Below are experts of layer 5 (counted from 0) of a mixture-of-experts language model. Rows are named router (the router's row for the expert) and show model dimensions 0-63. Each number is 200 + 30 x the weight over its row's rms, rounded and kept within 0 to 999.
After each expert's rows: a language model's description of what the expert responds to. This comes from a sample of Wikipedia text that the model never trained on.

# expert 14
router,192,248,184,212,261,214,241,196,208,222,219,218,202,214,211,168,256,228,219,195,222,216,200,215,213,254,225,196,203,213,260,206,223,187,205,208,150,165,208,240,182,246,215,172,174,192,179,199,192,215,199,170,204,252,163,228,268,203,208,273,187,168,221,202
What it handles: Common nouns after determiners. Nouns or their single-letter pieces after the, his, a, such as center, control, management, design, film, zone, cle-r-k.

# expert 3
router,160,229,183,224,247,170,181,243,213,223,255,216,185,133,207,205,187,186,185,193,231,228,159,184,165,198,213,202,191,208,169,217,249,202,221,265,183,158,195,239,148,260,193,194,174,169,195,188,210,235,200,195,227,227,203,200,232,166,216,204,184,205,225,145
What it handles: Article lead-in words. Words opening a Wikipedia article's first sentence after the title, such as may refer, (born, was an American, footballer, is.

# expert 10
router,213,232,196,240,263,179,210,232,219,195,240,181,150,189,220,258,262,183,171,212,193,226,230,205,263,216,271,186,237,156,243,198,191,209,285,283,161,149,140,263,178,172,212,180,215,155,166,231,219,218,198,180,164,164,236,205,266,224,196,194,186,212,213,210
What it handles: Proper-name compounds. Hyphens and dashes inside compounds and year ranges, plus words of institution or competition names like United States, Prime, Supreme, League, Cup.

# expert 0
router,192,229,205,208,198,192,219,172,225,174,252,220,215,188,178,199,193,189,165,237,209,207,186,194,196,222,276,175,230,185,199,248,211,172,224,207,219,169,131,212,210,165,188,214,205,158,169,159,254,206,191,168,214,226,259,182,240,174,260,210,207,207,188,176
What it handles: Pronouns and auxiliaries. Subject pronouns, modal or auxiliary verbs and "to", often in quotes and song or show titles, such as they, can, it, 'll.

# expert 1
router,151,233,198,189,215,185,205,193,207,239,208,200,190,145,265,200,247,208,183,256,218,168,196,235,172,243,212,199,226,141,252,180,185,203,219,211,186,165,164,201,166,241,203,171,218,229,181,278,263,258,245,150,172,222,220,193,245,212,205,237,181,218,182,145
What it handles: Mid-word Latinate fragments. Word pieces inside longer words, often Latin-derived stems and suffixes, as in subdi-vi-ded, exped-ition, Mol-ec-ular, enc-lo-sed.

# expert 8
router,143,194,188,231,220,149,215,239,201,212,224,212,110,189,223,180,239,167,176,187,232,233,193,179,206,234,220,220,193,181,230,202,177,164,188,259,168,188,201,193,179,206,228,181,219,193,197,221,259,305,193,198,249,197,194,259,257,196,182,220,176,243,183,208
What it handles: Table cells and time openers. Pipe separators and scores in sports stat tables, plus the, of, and temporal clause openers like before, After, When, Following.

# expert 12
router,169,267,165,191,260,193,254,224,194,153,249,174,156,229,242,217,163,182,204,178,226,242,216,179,191,289,204,164,201,232,203,224,197,187,183,194,213,163,226,174,174,193,179,167,191,194,147,144,251,226,254,224,187,198,211,234,225,200,196,202,227,182,222,169
What it handles: Music terms and word pieces. Word-internal pieces after a short prefix, such as h-one-y, h-id-den, and music words like songs, single, track, recording.

# expert 15
router,202,225,182,163,230,197,169,212,192,182,226,193,191,186,140,208,202,141,210,266,222,181,236,185,185,208,232,200,207,167,189,184,186,182,217,235,190,134,186,237,164,200,214,176,199,206,160,157,228,244,256,161,240,281,205,227,266,183,221,171,160,182,184,169
What it handles: Personal names and initials. Given names, middle initials and surname pieces in people's names, such as David, Michael, William A., John, Walter Moore.

# expert 11
router,161,265,175,152,224,176,210,237,210,239,275,205,182,172,215,219,216,220,128,201,185,201,225,211,224,216,190,175,216,170,214,196,249,194,222,217,203,174,213,192,226,172,267,199,231,217,196,200,241,246,233,207,185,152,237,185,204,177,181,219,174,214,225,175
What it handles: Numbers and coordinate fields. Middle digit groups of large comma-separated numbers such as vote totals and box-office gross, plus Born, Coordinates, degree/minute marks.

# expert 6
router,197,254,209,183,303,209,236,209,220,202,227,203,173,183,232,212,202,195,182,248,154,184,191,215,228,175,190,196,192,209,203,269,195,196,248,184,182,180,215,213,212,179,200,203,252,197,196,144,249,228,265,161,182,199,245,190,203,193,225,241,218,180,184,142
What it handles: Mid-word fragments. Middle and ending syllables inside longer words, often verb participles, such as repl-eni-shed, ed-ited, unincorp-ora-ted, qu-ali-fiers.

# expert 2
router,195,246,210,189,233,180,206,257,207,184,210,161,190,200,155,220,189,181,234,217,258,192,251,168,226,196,230,187,195,216,188,193,201,163,233,229,182,191,183,235,172,186,210,192,187,188,194,183,227,254,222,213,201,255,283,263,250,195,235,193,138,209,236,181
What it handles: Dates and numbers. Day numbers, years, month names and small numbers after "in" or "on", such as September 3, 1939, 2012, five, and score digits.

# expert 4
router,217,255,195,185,205,214,244,202,231,235,217,202,176,178,242,203,214,184,173,258,244,170,217,204,233,229,196,164,208,179,225,203,222,165,164,206,135,209,174,209,189,159,166,172,165,198,226,196,221,238,226,200,176,210,234,189,257,159,183,183,194,208,200,146
What it handles: Clause boundaries and connectives. Sentence-ending periods, commas, and, but, although, plus linking verbs and adverbs like was, were, often, usually, mid-sentence.

# expert 13
router,211,231,180,207,249,201,230,210,188,165,211,194,186,144,196,208,200,203,158,180,195,189,197,152,185,245,217,177,222,206,191,245,195,159,183,245,208,179,170,234,227,196,206,217,173,207,245,175,215,232,202,172,229,256,224,199,260,164,246,215,212,246,174,185
What it handles: Prepositions after verbs. Prepositions and function words after verbs or nouns in prose, such as by, with, under, through, on, plus verb-prefix pieces like under-stood.

# expert 9
router,171,216,202,191,251,183,177,238,215,232,278,184,162,204,217,177,195,175,181,218,171,158,218,162,253,235,177,200,187,195,190,176,236,203,203,306,199,156,190,220,190,161,232,167,213,211,204,165,239,222,204,191,213,219,210,211,221,182,237,180,176,206,209,140
What it handles: Table pipes and dashes. Pipe characters, dashes and numbers inside wiki tables, especially |---| separator rows, sports standings and election result cells.

# expert 5
router,121,251,184,231,209,180,188,255,248,182,225,174,189,177,181,199,187,194,191,192,258,258,202,171,184,179,185,181,199,192,211,211,243,193,207,223,181,145,182,195,155,221,260,168,183,237,180,179,245,211,222,194,192,199,214,219,213,206,211,140,152,174,210,164
What it handles: Infobox field punctuation. Line breaks, colons, closing parentheses and digits in infobox or taxobox fields, e.g. Domain:, Clade:, Molar mass digits, Released dates.

# expert 7
router,142,227,191,168,202,193,241,270,224,204,219,197,189,167,215,213,153,158,198,199,226,174,157,159,159,270,209,162,231,182,195,238,207,174,208,170,138,183,199,212,145,261,178,193,221,151,170,192,219,257,211,193,198,185,213,261,229,165,180,240,192,235,169,173
What it handles: Section heading markers. Equals signs forming section headings like ==Notable people==, plus sentence- or paragraph-initial words such as The, This, See.